From a checkpoint of a small mixture-of-experts model trained on Wikipedia: a variant of SOAP for the experts.
Below are experts of layer 5 (counted from 0) of a mixture-of-experts language model. Rows are named down (a neuron's output weights, with its number) and show model dimensions 0-159. Each number is 500 + 50 x the weight over its row's rms, rounded and kept within 0 to 999. Numbers have three digits each.
Before each expert's rows: a language model's description of what the expert responds to. This comes from a sample of Wikipedia text that the model never trained on.

# expert 13
Description: Roman numerals, capitals. Roman numerals after regnal or book names, like Clement VII, Hermann II, Book VII, plus capital-letter abbreviations such as MA, BA, MS.
down0:525481479529542533443474525617568514556523500510422525506475447499445415496465515470413508545578483489559559464527447528467497539534510464437473349541470557524500484452381475528493537565604501507466495461421403443473567496489533494462582397581587545548472480506489432504452475456530509474498523503486538495497553588525497467535508501412433385446516581518472463502557465536524578526563549541445546468403533518572555457478502532426468599550561509529435585568369443479513493468486521
down1:491467581586559474491383439449508587493552534479443496570482504570485457506418521494509459496459454503407517457400484414510545505492542463509453496432475504467531578446497585545464359546510500538565538541525534489464527593501472599428557485458404495581538536542491435514551404486489542510548526473509536559399506467472424540530446481554533528522462552488502489445366490489541539515581507569479553547485506468480549507506433508475542520481371481425543453459508528467658537530519526
down2:494516533555467509479520594531471445444514520500520440496464413461605451579494454527465581539522525498349533449502515450558496510485602458485569561491523545405473563483478535475477387578450415580504568477503556466652525529536483519473447460422465479537510500503473595512465406427481524511481436448517573429356504517561543580543523507482419514402500480552538563472440534529384475536455521510536481484547535508538466486538508458405531476558501513520535475540491594500499501450479505
down3:537543518450439558513528475452524435446539470511504495463527484482425473419613597534498488479571503520433529474455546501471421549482560538545558574538533504474459544522545452553508562416529431484521482469615532388530424416545571454559461428453480467560549514440467486493554547530561454462504466534450561539550487431541499546496445404543542511499458625422499399478590455481416476443640505560524487506456451547503477548536462475526449419411485503467543443487534428501549557513540563
down4:473530436469553473481435430579561495542466507500464533603464530472462459538523425517514534415569545540432531504551534624522467413470535436549602478563486479430556399496495540450546458576549412471566504468526464464444386452502641538466498545475537500495404523477541485494564470507521459461565532461426470471499390448571537520441551493488422528515543485518414526484552537517486521439430484547555609600393425472521425501504444564531507490479541492467512494539501512511585536521517474
down5:478574569495468447505528470567488560545429480471533437515584484439498563498432512480484568592482432448524557508565458490563481464542587455486519493550469524456508465479473517465418575500556469530529459525476537569578451464553553416488561519523508532498573493521530423471528558538485551469463524469357568484495465414427516488436488537604461562537531449516403498484438459504459610481400555403412463578504596449539527487396493485468507490401554528556514469496502415564425546508566497
down6:574554363432491566485507466515541514468496464577510475592575496418427465520585438518563591526397473526451503437571563459485473548490427538473458457569526501508595528497551486584565552492433504583581451520506517471602484467529568452476484469449540494499551503568463503477466557514495513660451464540474436536518445487426574404460484537533474533430512473508524486555453546471467535430465600483482490517441532479505478488464432428487525480482489518504369441455487520539456426545589495
down7:646511551459445597487506550445476521538500536533509575606504574526537443531509532491541510483457455632520514558538569471454472546485418497474455409507517330468500466527512568555583492425489451458421527483494521422514444453459459444517508478492458465414520474577528455436513397504506461480479460540387555509478511466539474475466457496525491476590536505601540575455462592502533469501483527424458577566547509441561520476543468510533524626457511449532518475525518551444425455504438488
down8:497494457488443546453518490596471515443571552467535508483427480528518410550497579498398550489577427468537458539467596533509539443564394508518510504519423489505534570460470519556463491456434536479561445423415542471493436489526504418470443511579557459424490476551465527501498605519466485536578480488620465505536491478434428525516392468563515496666493441545476574482539519515505573440516437470553493498469474534536429464552476491432465535529465526498419528542639475576504566470515442
down9:446482527524392533575434510524537501501478488532468511449482488493459493438452554553521535455464522501508525607476521499561493473459552534491551415533418602479446580485485497475497518484513472598367484488535559545498527397448577518484599483371585513530482520530489497537415409586538585460514512484579478468516561471461502486550499530590478468454490479535478513468497497525447537513508546539445424448400446526425500486501386464532463597434536540553478612493544379508468571489460592
down10:539492383446501423434536483596518507452480544554536547531602498475552512487472498538531427528445407524461495488553490467467537469459432432376550552502498514444530554430520429468381447540604503530507439459578488533557537494465531468532549469488432458444535518551463466505530514470520488542509495545545491554468613459508530462354535464501473476544493572529402546476451444531502580457452505545694569515436511556473450485556424511480493518485543481519518494513536497518517414580571484
down11:463425484555522449488532523494547534483419505633505617533474457412508527514514480541469548512561531485556538476462549501530454513516462379518628514493530453393503517506550464523479472515478474482517454425460453504452589491510565542512521487471591515463459450541509578534585481493530474539410506463502475525490390462574429508390396550481486484485602481521476568549492514482462486459525449477521465501558525487594467549503442397571530437491470592397479527564511390531457487501635506
down12:489461576421572468518578489516416488430468486521443509470480413534573549462531528470462571544525533450502628504524517479531490502566611491416488509425492429513435520484527536472558500517360493520567511531473477569471515457493572491558446501498478461467530479562491473533512444464593533577473484448532509460413447505471526512535491478411492521555556476369512539635369437480510530465488594495478472549442499549449485464403535541421511610488491458479545530548429574461570504518574506
down13:538467452580443489462467560456434513414520471442435492556459486520456482534577601482530495455530514476582501387530522500555548501540524519548604444494451469373402509411477566519558570506471397532520386479582544448500515502511594500523530540494515567608489497520449516559459537651516557466395517485540500474561496455522474566472470433574444548424520602458482497560506472460558547491469417513452445483479443488529561515462493470477480508401547513398518503541506518496505508446528513
down14:357505480462490450506451495437534473442497560504488508426519516469439517443476584512559563484499492539522530426483489506467389426495458414504523557456539512513541501546568469636452519549489557482539457477634501533483512480570437549465575526464473549488553483485602474488536534493418568566556481539517548600482454467569570503487498467522440543469447574539499505532458556476510451592555505412542562490450510557415398551511588553519515409442527424553463438474499410425518449438466476
down15:529481417521534500511503494460507525567520527529484510527479478483419520543444478602536536434410421406638452398522522511532558465495492454517539508474584567434537516539477467462473493561556438509504567495505487543456401473556486571446539501530490401519508404489586576552572659529523513509578465458584511452528466554489501458453445501531464504491435476491531501567501442523430421543452459520538493452526476600487465533474444429446457625521426558479559531438555495559424437460518459
down16:472529599517419466453483521471487499545410606422541449452480563541440425493480498409452523458444476519478513408477524549617527485417516573548538467468494486461438501502539500497460579442493493494447467518552520442414495379512567379513545450559499459571485517468463516524536504433581536568442537501493539419542525498463485484538495577524620542456495487494451582621472485517511531524447453571512537539477433564465433543521564470454575459491555512519609521529363548484479497539551494
down17:543393442455513439450464470539489449536439517600587435491445447440500450396563590372528542457631457474512502551493520488455512477469507512493509527511485541538427452476474529472538495555552413542481565553540550508488448496510415534573553551494471371530491571487512539523518417528465582588526467508428526506443560568487542499502525576528393475551583484562419398573457568592481493532535471484547484533499526531503449514411479515581472529487501467470469498423460472536443478514464581
down18:487504570517465545422540499601427624595452471563435490498513539516569443563551505474478519522499486577465490544528446421436507447558458530466416453542438541558496472424485467558643474485540450534536512520590485481499488571601463536536540512484546524508547466550484427540561516529447549458422467613518503490529451466558436546528473631422494466536512520456559555506519484460431478474445457417479557402418389499480515464503499575465453427497521546516484472388497516472461474475460540
down19:524548535492501510541493523430545556475528412477528441435497563467495520491493521487581425558473555492510524437490501480455527459438509518366431451498381502418521434415470572496490546427505536298435527492506583493423477530506540478478525568575584541522464538469429491479572611486435547575551582497494493471508468477521446480509485457516490416419527508544503529485514546500494610574549547489588508528526522389456519523572498551529544561491523534489446418528396466555546467507530488
down20:549538502452470487523438477494501594493433579424561444426477417532514449537446443597412502457519548484446546499500515575513464475496557452457529438490430479543578485473357464521558543531498513457466492565523544484422481501398527466522508411521528475554498467497492507506507478576450414533510492531518545661550418452427531471515443502565418513555556512618532548467483558530516561567471457519530561589591421471462502511396476562479574476469535559582440477490512494531419484465498518
down21:539470551408548378499497496524494508477472480513511553513488577486607502520550583507498515491513569454456477535483497540508421482443468495524457511501451435520480578542460573446475573465533493422561551508517488547562546485531431444525560547430459520518482483479480433504538611530474434560556416475480466417487522551458581529401457475532491400426607513458461495601459495473511640521446491466487466431444568461532438490501546461475573535608593482504584540524398431488499448571428470
down22:428517565490578426415539555491433514506581445458513504522531526432480550506524523427560417581540487475423471585509521519459483577492558485484544445410468526507529518430550529506603472481525533543493531556567559454497467427486475434475463581519598576509540452462406509549587561414394540500569504475520533510534504458491475506513486501461577541585444458483450512518407489571433433506522452469522508372536444459504460501562545510507421430565395521600521609444461486523481456477486500
down23:537441472467587478416602570508483562590468486543476463474539531509467512494460503511475425521415469542580545468529580532548545537544544435421535505504600450453537527551512460582552545428563473441573479474549509433482550573458480507477413477400488440576493445585415557488443497485418601453465414372458527453512472582475485475518558438416468544506530546430488448534492544547454501536450460550599555487490471559470463544485416473437502555482497517569491513521514473495532479545570411
down24:488519504409532500401521465538453486509557586570412477514468439533489486517457446587537421438483505393371499629552513523482396467524467558550531538495525510541511464522560553448498539414473513500452544553562522556512470517515533523524563542476491481479446518444577451560393559457434531536501529478465459476523481493440452531430438509514461520562516542508523499493445481363586424625477451491591502513427483491471462508476594571543494429546386533472550588531510513533506549541444533
down25:519535504514511492499452422410435499461491553474517486554537555505425493620488523473487401521507498519448460444459525435544520504449551557500540393498542489594565473534409423515459425480449496428468583518487548518585479466475555418433609605498398446490544508479498490479534559567531471557480443511453545484466557495410476474573518565492569486509557588461553578528495540555409517466563526468435468529529599441543424535543464535444456412510534475490521469570428470441543536598519446
down26:537414565537468507475502412485459548515404445461587503459581506532485452541526581537614452483520468525473483493481408525512424466516472536568545463484444441491481505519581420493477522524458443432502505521455471482574481395470572603480446480463428474460598506501420528428546575556539544556574497515533540497528447433545539439480448471556612551505451449518545530585516510488500498467468574464511596477497456506519463410436424548439547539447500465598498591476460495465584424554483589
down27:515492497459488420473433512470652555555501506538513504583484465553476495558498499546455520486459457453457571455604619538484451522401452503474451523514465529462510565479482484571481497451406484481481497549504461475436450449504561495482565459549544553519493464437451491409466521475497415470478557447570423445439558488452485571607483520485490506575480483510489521435476555509505475433472630654483546545395534538552525472474419416442593570478578535473540565481498463493574448540520541

# expert 19
Description: Word-final o pieces. Word pieces ending in o inside foreign names and place names, such as Yuzhn-o, Mindana-o, Álv-aro, Rim-ando.
down0:612509459647456642515485496450523560577527496459522443458478516499439498553504575504502488463381538472486524410530418452511628430467509519555475496552544500549420474578496485436564416547409459388547540391583535458500487541501512529400401438586489528512503497513487434501458576531541515531486494445523471494460529480491582440554565535462498505554482455453546475579481515491507579443516471580448537504486574437527564453427460444487508494493471490586483481540490464486495481478535499
down1:513418420467506568481528510512524464478542388495393560475492426580557480450483525504492409523435441518576460535524524536532402559478468554492484465566477493473547415589491559503565399473455660556543483451464546410483533540530478575502447461502471449484534511567592506568613449471490586515559529531472497553460471500562569484495553404462486547529586482479470437554517545541461388516477468558515443566445551524481584489495432486473515465468408496551459511457449496523514437468495540
down2:611401507509495461519493532489536544570525471539526398520555508510422526394481528450500504497484463425510458441551453498488592456506496517500598541480485518441468542439499535437429511456518517493535508498503501550493479472457412453561488451421570569487451463498496496395487490508409490532409475503536457540603579402589489511539579504582490460513538444456615499485435508539564393492426554482603582522513453449441545510489542494517527546442530560488422500470452577581440515549616545
down3:535501556515570427486480449391455650514487529511532526547381436603509391458425469492471488466538485525499571525572441548547523455485600437545495504430435468511477542529549603392596532586394538522496463456436509491443530586482534574545529585508485470529470463478516475486537527501498421522546412498517490559512506525449495485610542498541541490471487563438429464499429446531492415503564501607447577447438512479480467556478478537491457482527502381526509489464460487512534521515475520
down4:437483506553526482432532501550508547497472513448500519384504542439437508483481455453432526527579507445512539479539504554575433502435523531499466468529453500498466403551466432489482541496475565427505419649487465521509620657511482515437492508575438444492484566570521536565476508449494532457499532551525496519537469514566582475498481565500564537527468547510457459513437496592483502484555548536434450474442500625524396485533435452599380512488469519563439503491524404371550524460502502
down5:540560477435502418532470367499577501517414525520570384441502443536426386669488487443449449479486507443464500494613444481524578511411541536519509467602494431414456549522494558568502460513435446460547499463511554482485515514530549495543484415531530451508558479466457523533444490519509480529459480473654446454446450525517534466583526525537519477505461524512556441491436500472533529472517540488458480490553541590496460540518532569502524476420471490481543553492550549425527637568504479
down6:523520540421505492488535464594574540606471456484501439458498412547564455381544465605468599440558564469501540511455552455516523515555545511506465396489527461434515553523463463482404502525437530490483505421525510499498514513520486442430513445555500558497540381350410525608425488505540471505463478482541523482469478457481469444571551568495437495450576532518498534420588431476469462461469458534573505529463552562579574431524562418420504494559522535527508523495500551465554541482518584
down7:468418626424566503518432500432499517476558505576514531530509480503481526553561566570533497446473516540462478610513588464446502499480471435427495501500485450497393562502502448521504427510493524514500520529455500425556498547440414473590603530502481482509445564475497577575477526494584522579494422465469364492494497618546346431553532542601484579530518543462489483454514472569469551519419534508458472549439507528495451488464487519467498417403575515465504534461512470536426556432481502
down8:582568529499554454499430585465543483561591487523511474513446533497523456547461475594528564503470569459453435567505492569624530460461445478534499533446508535538463445572521527481493474506567405516529526573575606452382542398466518452479497465503485587460465506465456479527537438468594402486464511395517521483472461463467444526506453495488498491544515510458518519519456549495571496422454525453477431466446486367567488394513571458531508605565482529383536507532542455607516476494547492
down9:509478524424509549454582527422488526467500522544472529501479495499500449498505536510448461481463478525569550462418432384576501558571641523501511536402458534594425483507549534452519548446502530404485540473518459521461500535583542476429488453528467494520486437507449485440385522524472598486506538507495452493523490440463499512464563591528567577563557576529495534487498557531556558460452500512555591523484484448312460472518468553483500575531480423462522516520510332477443536559511447
down10:500579443507576482381569509501488565488510369496533474540518550539573487439553460481555475436586538426437566471535477505521476456482490566483432491554472496473527364580528516499492484510474459429455520539517588503466514414589488533463501535581443521512447523516455449502435470473490461426575479464584461528429460453478546459516595444481473414564526489624550509494543524412568583543369575483510567395546529458491556582466535445527519497503482530443486476521465554541545500455482502
down11:416551406502555560447455491514555474506528477494581485532495361422611558516561536543476561540487447516479470561518549440505529512539521399511531555480530452546545483524490424586463596559497497487544480427474408493529512499477474543493445403522515413494509612496394530536509472412530517505473456493512485409558455488479472520502588510537546489423457424577465449433542479572555432480548549608462547424432518490485537500455500528471446476505495552497496583488559438555625411478502480
down12:449454508457438528507507557450475404554539443501570472495428466505535528464559399437487535419508519511456517557515491488458482377518514496481555566547517575514419443513511484449509505519430557589475554496483520533577517409555493465454491459576594508459598498520512577560461554415551542498401426420538515495404521511574449493520515606478582513491421481561473527580496537450398542491487517517578558433599488515401518479542532446504553507469478405522538461500445434518554564466554449
down13:454484580473424556458488457530442480494592491507475538525533498426418554521493461518540575498472456458448530492539580447388521611471499537450553539513473496466534548536499542431413477482496589526547500509454515505554534498496552432608563520587425488511532376479584558515452570432517507555588541509550518492569530550330535454420426425598530517554490486437442537456444579425497533484505452435441457583541504434438496514580464452510457492539489518524477486493437544492520485488470469
down14:435538398435459448564498546543535480551492427521455531519431472496560618484396559434457561624489522521519540490557533621476444413541537564501477541492511476499455514471523510492518539465486577440446500478480517542548550528524402456559502528535494485524490524472480499512472501418535398509516381471483442454508496434556541616560630513498450547487506483513516411478517568430448437494522499490463544476509479595460488576410507493510545473495510423470482583535388489455512428492593592
down15:486491447582617383559540474496625523470524440422503551555501455490499474512511531493441572470526605584450470548558447462502539568502555530404518457468459518523527506482456474470585419500500575492511505505519430506526519475485515526503527463490516492534535465574502499544422488487503524490507540432545521576460418476495510506483565583537497553554510362418602410480520585444435437548409480440441576435516495544480530478560523491390495462425416451491515521547423569429505494594457506
down16:536497538468536568532525509555419585461489469496506465522452507495503510540520554515502566460563674517434469567430435487478491471500483485478456497533511485492415621562450498555482444516442471531483431468511422543541487516460547536454553407516382593448499541610503403514471497469438469422409485526533536576453440560545495465577472469528485599480526515539588527377548602455512439496436551436439483465486438512551440493529446540462558506486472539496490451477572477448552515546497594
down17:608550523513468478437428526440441504517449479484481515532396623495535610524426508517560468605439541410474511404485547504559501559481469450437428589505479476467566493437576483556407471429556494569568510482554553470499488566520499525458590518481509511446384533500490478493526500502495553553442389502434436478450533532446546551489559534521492486515471613531514438518516510513537514498473493538536486609371525564509533488512514536537381511581546480420491460487454465419443533499473476
down18:375492513447526520580634532397515413564526494433585445474550527458500505526560545492466539460512537458524456462545405555546551553577440451557529568613496603484536527501514523509485433478443507530445526443507456572405565439513494466481509476431476474518482354487401538598494435469544464511530507485552528478437537485496499509490454410484535489430614480529512537542460548449482538556481461498514528468522504539484572547455476488411535405596499483487485535473505407437582534525509496
down19:368643533521550428628521543483545535475516540494526537543578465430479535565539533474422496536552498567433474477464534509499518442412481546519512493453488455464481504496462517573488546601528552504507505510493524471525483546491474521536372504475519398593509517495509565507492529483405555393454488452572483534536479485542495465497531530557466523536514496478387470512416396562542601545488580396573528471455482501415423457578550547514397453503480469526471513438448507421554455503466467
down20:572602562404500539511523568539366544491486407502453534485459511553480526455435493549504513446521614498538443407498641522526427475480476443535574606487488539480540551528518478440527433427542433504531625568529571583567469550492485493547501571478448509543407501507522437588424457475430510439487544452479507524540494433445441481560566457525560479491450443449482469526476530461582414534511526451539526452515465520479523437509416517491429523465453497464493487551576473501495528588439476
down21:463431503564430355606488518506489471465495582497492496480582540526584547475437504501525485465503503500472465463561522509519497435510461569492525565500533511522515406611421432473533439575388512459489540469465417575479568569529482478462523394515456488465497486564504507522536460541457560432429479495546470440496571487499544509578509518467461598504387494553496486456561563450495467552444519415442482491540501427423547462504541587512534571451577453498520526528611632505452449437478550
down22:506465485535521557511420441544488421436565476524459430501427475479563502565491546555488524412500524467528508416463589471451529439576558467535518537497484514482495560521648558440489449623414499515500497528618585438526500533537358484506497487468487510496562438484621464528514483512442501525502494553531452520557577508590493400460431545397588436446473482561518489436582509471445449470528426518511508484417504492463503503442427446538516429525518563499538558491425542514467571521551495
down23:523575432524487526465539440526488488522545516500601473500481503496541475485535447496439469432580418405530486461436517372433558561532409523531463503545485524582503435547524495417468491431529537397471512459457441566551454461505540481549567477583522575557573439498566408475541490563521567510481576380489488422522518435440480558512428468448509476485480550555514402608569577491456531496489496545539503611450525535608491488468532504462477501517617476508497502509423509454498405478546516
down24:593533416489504491562554478551533446522463473409507506511453455473487475457498538591445524517534484396427463422589357506502513520458486509486508419490490545513510536516554484554502573495480513483438603448401584514450451543471540632501513528534490584442472559553485594531535468441491507520580462480467474432508443495509466499492416463530433547558583469513430475625536542367489532467557516550544519505493541488498454511530583486436505458399474527524585521612469535493452463460496434
down25:518534477576482578553489504482567549482519464486415583514489500464546506600445497462466453543475554524547603406564539459463445517558432447549507539497411428481510500509451414545509558500497531491545526481438444411480519552488471506412466506474478450555574414517517462464537426496499531444435475509439580471545575497472453467394466484457541623585519543531391552512554486486350505579503500546434519584577529564524515483535381560487537485556601486462500422516507494486469478461526506
down26:516561462480497493470527480510445522589486534476514469523468550484426473556544491487486474524499501497545545484568473489581507455417422601503555554465423535562507363480432400552636468422451493396566549459486388492471561442563465481448522518435556501571447548513496506501487405493469485526449513563461534413493475588537437482502477527472519570603406538535500511453500499456481390472469490480543445508499484542582519538462551508521583506535405557557537576598574497533539476492401493
down27:435475514533495491397518537536573481439436507502480504503530533470491441421447511512580498496570508403392462507420637565560517425439526582494497440412477573464578422517502563558489509484462489501478502552555520542414397504516473521489487547532562478508514441489486471579482516510586493527498465480426483574467517439612424496478436437488501446357498497472480556465495494522460544516478539531430615399546497521519458576529537454548517476594490544562580476484530566493463494472605554

# expert 37
Description: Transliterated h/w pieces. Short letter pieces like h, w, ah, am, um inside transliterated South Asian, Arabic or Malay names, as in Tumhari, Kasibhatta.
down0:478533487509471506482485530535549519450497498427566446544556488481503465565460517543558505565502466504474373455434570520553539507514597497466517521494493513421554478518422490508518506509464531530464481486481517454473438664430473508641443577510475420451489459496565506494505454499580519517517499539538448535474534437532582521520461381415484465476581437523460561466479486562500455540513466434462419558596511418523538437449506431433404550578501478621569467487462585431463554516476611
down1:461463432394433580518463559504445487486520519440540450512482450546547449569605525574547494451480430484509518570546441529504438447477518501467478500487496442457486545416514475452497456514526643494517491458464545486505507552434480412521516541536506439559439546483566605547426577561503491499608532474471465469476489518389471499451530513523590446427553562500512545435505436452526548400506519511510502516478513487359511438483424603556537529527471477514537477584569401525544505478594601
down2:533450470480440488468503440562533515508631522446475417496568440519491455499627508525519468557412435511528462524480478531383484428560528427420495472457315631495451481501542422617461470498486572451508481405535463537500487530440533453516495457526509455542507486485456436515585572551494586523561468564527459524586468446430418563502564526448523456446505473545540519543445519487537498507478546549549475553539556592585550481519451533558494550487495500509472522511504446503435499418513503
down3:448503511535431602479453502481461427564564470458532523536518609516437427566614531562481420614415549482510526426488513436527460472526522467493419520484517483347460604418551596493499512473500473519435500524402458443418496537513556495485468550450650413466504441478481516471424467512432523582557493482502569505514519520491450503517485499489513473475568510516471405518478484563554542525507527531451591555485513506430541575509582500452479538496460500487537486472571548405478584512442521
down4:494434381453465559586514473411548455581518541488496560417504531406509561497488524519563497558440463481527476564435467466353555480499473485482445494422565476445466517412488655462572508584457597515509487519496467547453526437565456531532467492524531494543490512496496503460470492521433518546445547435447534510489468488574479517471544479540483539575470431554548469533510443493533499574492544437578461517559561497521579468390457444566486463491554578500448522433390542488449628543514508
down5:490407571535454409468471466513572451460436519457539540519473475504449553536542497465524528478459556501490478440393465532468583437511581447478514425546542441464464515441489547483650588574486519473570621514452485530442502592503615407511494555493488580528498535600426420561411473464402406505511539524531510489514519501577540461559470460437482444439438464499488560577482522545420501539509467481503512553455510516402496461537535522484507436500466550601554491498423479496545572504483539
down6:484501424555497479553482564503497463473623603481512512637383495482476464443480519515500508505525499396448501504501525484450569419397462523545516498506458454482444599434572561513437405551570465457574526521472502495422546486507426509515560502516499486547417532548474463586502498473581463584489457503463511543511544406453554564443435508528478457511518472496591511530500560582494556456553484458633472591447533472484516518489492469452402552457503545528440549460503491470473568505499357
down7:508459423549460507490556470504530479493456485469567547446513561491545452417564614494445481518485551513544472473510493422438506492519537483480468529489519585442535523532585551508454531605496453569420526515455476433563477488480538557417539589506423546557550392573481613436508499459491487560476470437553553528522403556490448439478562454455530548362529388532507499582463479415547607499503548489527500440537582487432502494591520493514434443473541521466542522543504420413462517514465416
down8:548525502573462471471454443501481510505529574510501398574509469483421500535463475509539626496423550480524413574472400502433422528489578599563561486410486505444445409558522433543460492574454548409506489475530506561473439462539430443494545375535523391545485536473464516492460450597514507553415551552609461466506610533502555534411603469469554481471542529495501455515567464440493446545492507491567504465500462486492460541515481531562410527535576542484489560510537479453561521464520482
down9:461450481443551493533516512468510441397513562436448458496430613502516467552550431590483462489462488577477518486603553483534487565500451530574455559499560448505401567494425507477584550508538522445432563472463473529531494390450458409405499529509505520416580481415461562382464464527578486487507577445495569520515543451485505561499462562424495542427534521490546533555476504465615483438558472562534510587547451472539541477529465431445440525491523431479580554560519524479528413488539540
down10:446508530582488476522473511481551451415552520442467537491542488507485544427501512385458439571423472537492514565547493445497596520526559426460550532471511472599556579563445458525483531515525559350463493516515512478516503489462515459540600543493547470502480484459562536585493616429511557428485525468512481494564434498512423527450459533498521554501488506451430504583502516516406423475526429475540592524428439492588537447580545455474455597495504559557434504500525414430488357466496563
down11:541526498588468426503524496540519518446485468492493520572424440472605567459552524462489508532558380578556512412502543572495491550533499595555432591417483434398533495462536453538588531491471477508509492503456442518500435482406439549519469554551550406446534530407414456468505507480529535505440452547416530480487462440489519614523561486611565608553494513521493450387569435477461381502480450506450529498462525475493492526496480562488459486556547494476541577499581520487458482559452528
down12:509518510616504518464470465539440450438459461452496550554586534490583518504507566520513441499522506520401502483543469425568463484557483471616473396646536452498482555539429554489530517504515496600493451496563562386479485582506447462442532491526526475554457486590569444485481519447483467489509453557529524393525503498454449504466440430462495490603471479425533484547470499548530527515473500639546463458447512510550436559568470399456511492392444599514415510531549552476521459439481540
down13:492546557488554496537501610518465427495550592527541538498501484494505482486639416492440553491453526522477500543507432510426505498489482524557445510521539517573433511536538500486472452495475561525515481569497388488466615511492453432456468458606496399466546511471514516425487483580525528484480528484608455447524445469504474418480547461458423521537468542566477581472484445468490538505444511510485584572576459481521376522542528509419412386659504497456511564513578522521425464419430520
down14:547514457579507508489509460477504590429512470427432527487531413490434520512457410478485540530478558517533607439454435513548487547531501479473439526598460544539519457559533433562455603485492527502511478380581459521517448479495503561528596518485510420655462515590486465470454526489542476583451575454466483454494528440401466476524570523508481511472519521562473461570495471422584531527417540497484488468492477455476401462507465578476513525555524507389529489525528467448618492544390598
down15:555496462590498490502513512556431472532518482517485449403519479407512517503491510466484443455505514392510546505493501432548439542421438431535468545462460486589483503477517465527463470451566468617522407427411577535531504546506639555565533515509573497373480504439536483497428497423478523386557474525515522584506460468448518501519526502481469471527505433443472488532527508470522602536409543512519555574504471543513519537518434592463571547387573536470635560449522467548525533552471424
down16:530475473524579519466431498508414530480460531515565610461508564551471535487481456502598521501533508556524478487469477531452413516566482467551515442501576518484528562511501518403596457552527503484502489486578490426468460583483514428518456462521496463540495449388387464538562466486487558558502541527439454528568493502460512439291492467500526449503545454525557505505442463472510528482461449445502641607566474422510568517492442516431475527550463518473482546504460515612557533482380563
down17:458492493569425622476522484488512554491472525466452550565554522491543530512472494516585531534461485526507414520449429509427522478504501548424593553477484536601364529443457469463453465603521513398511491578472434481428523537497570486500490541411505519507553471507524560483465448551411502464577485561514536527578546467450521383447521616556455500501523469464555577440432502434487519514466474471462455480433442540487530557473490522571594574462560432591456513511477463536409427583437521
down18:496487585491457524537519538549425457531606405486488549577499498571403439567422424521507461509472571523386523466500478499468489575465556455500546442567510522425550387510554468515465508469508610375558545495499475566519473610396573507536474458501454574387554506508484573429550427442463497498491517508462555487484475533510495509441460470509419451567454476593581460511411496509540476494575475590516518536462535459574509540469527466487441470510499555523428535506469532589437464475520548
down19:389562481481501419532549512540509554432451464456517491496454566489408474577480554423466536570553455496571509460546451559442442480574467594493501518527473505594521470603535499529488507503457542546467620457539526482456450489452454500502517436539502459448452470589472503565536515528505519478432432458520561501575534571485462549565403520456512431545469474480506539466571459544535465437532539445537506509359456540414579498455503530513503416487459530454448585507568344490552577450562527
down20:504432574563496488563498393578520544457470535512586531499554506445490469609464520512515433441459445392480569528515621440497467498541477621512527534587447513470540539411516437474455460409586430575505542493468588489517534558474482506521524476334501556532447418495489440516486492523531456539481492530475527498387544478463533502526516500392534473542489552475548497522459544413575391479411514556530471501551450501460559513511463530498493422560491492545463574472557425562460547493487492
down21:564434527465508585532511431462541453461432497445495448536433467442536507572547536563453473533503518532563565516531562574512568530559351536442471475536546391447526473527494507578482496454632506433526517549556494580537486441456528569503531579418482361484519510515463550541518551507497562525404562516465455424510469524437447494481543501399575524506422516485559536510501477534490404452520589442527448526503400426486477564525455559479529504476429503508506438504460536599462436496537447
down22:451507510512504526510468595464517490514483479598545473478462461541459522567502467606576477463418531486474533450549481458461511438496570550532598418617459565511385465524527428553477489471460514542465518570529491417546505502511496453460505528489483487519356485523503471477603472514488416463429605524592482439531596552477489436492478569542545490523481456549453439415495441455477462571489612476551497469487617430534537468486475516556540379584417503483487412545494514531567497447501500
down23:499577505494503494499454455444556511487469453583474503531494552513515464415465484560452484367441533515544562496389438519472507424511498515597546561637458548490524572494473476494562478490511550459465432460505424449513414492493570483527465513588396501451542504473577552584469419460445524433441516455537529514549535514456526555481427464509443451525495509474578444412641527560482468492476485533617440538500551477535434500506440544435509560459505614544574425523539453478560548486482554
down24:437449569515509505508539472509494631506504567543473498457498529508538546487466555489480559452586488490383486470403506552413444555589498528505471427491508437561549412468618474482507487426533532543486540521417512531456459524528468496412543491436562487461568550474571614380509429483482488533470495501532503450491453492492535533510448502508450405557517469446414464529549535503534475528586451571547596507440544558532446459525523554500410439434507589503470395450482589562524586455446505
down25:523499575584581465492562549470368627517511449465465499574442540523536460493420552511462522509539508457549488434504513538524515503402455557548552526536574458386465476497540591465602553493538458440404504436567448468465442469500468488488467571552554514528543533480481410530417478458566514424521469546571547442566511520425570462458547501449514529511484538477452538535429479452513501432489489462474495496379511524459511562454409610505483451520402497426591536492551539539518484532570450
down26:566482376514522512420560527444530560487628594442453478545499526519492573521465461482516519488421476530526442482435472424508446612546476576501444472513534478504423474429574515452455539444485576431568541442574451532475465482472506490478596557519472487531503523536585511460579403574481485528608464497544482518486535387491481482395496507472530529499559498444503505444454549525386494445560490519558542474537513484501563435543558567472475454449552492579496365563476537524513470435545429
down27:372452484551406467535500386507599439529481530547514510550575539482452494487536499547489485602543508447528473463450642445481564650561503441517512527475570467490503485495493486499387482517487546552482474498575445553593543523552419480489535547425529468502441524567422527480544568474484481494492506507481491513460443518515347528500536459429569492571488546516522429450497544431459491573487489425498534446420395562564512462513433488545491512485531474613512498456516512470542554507467414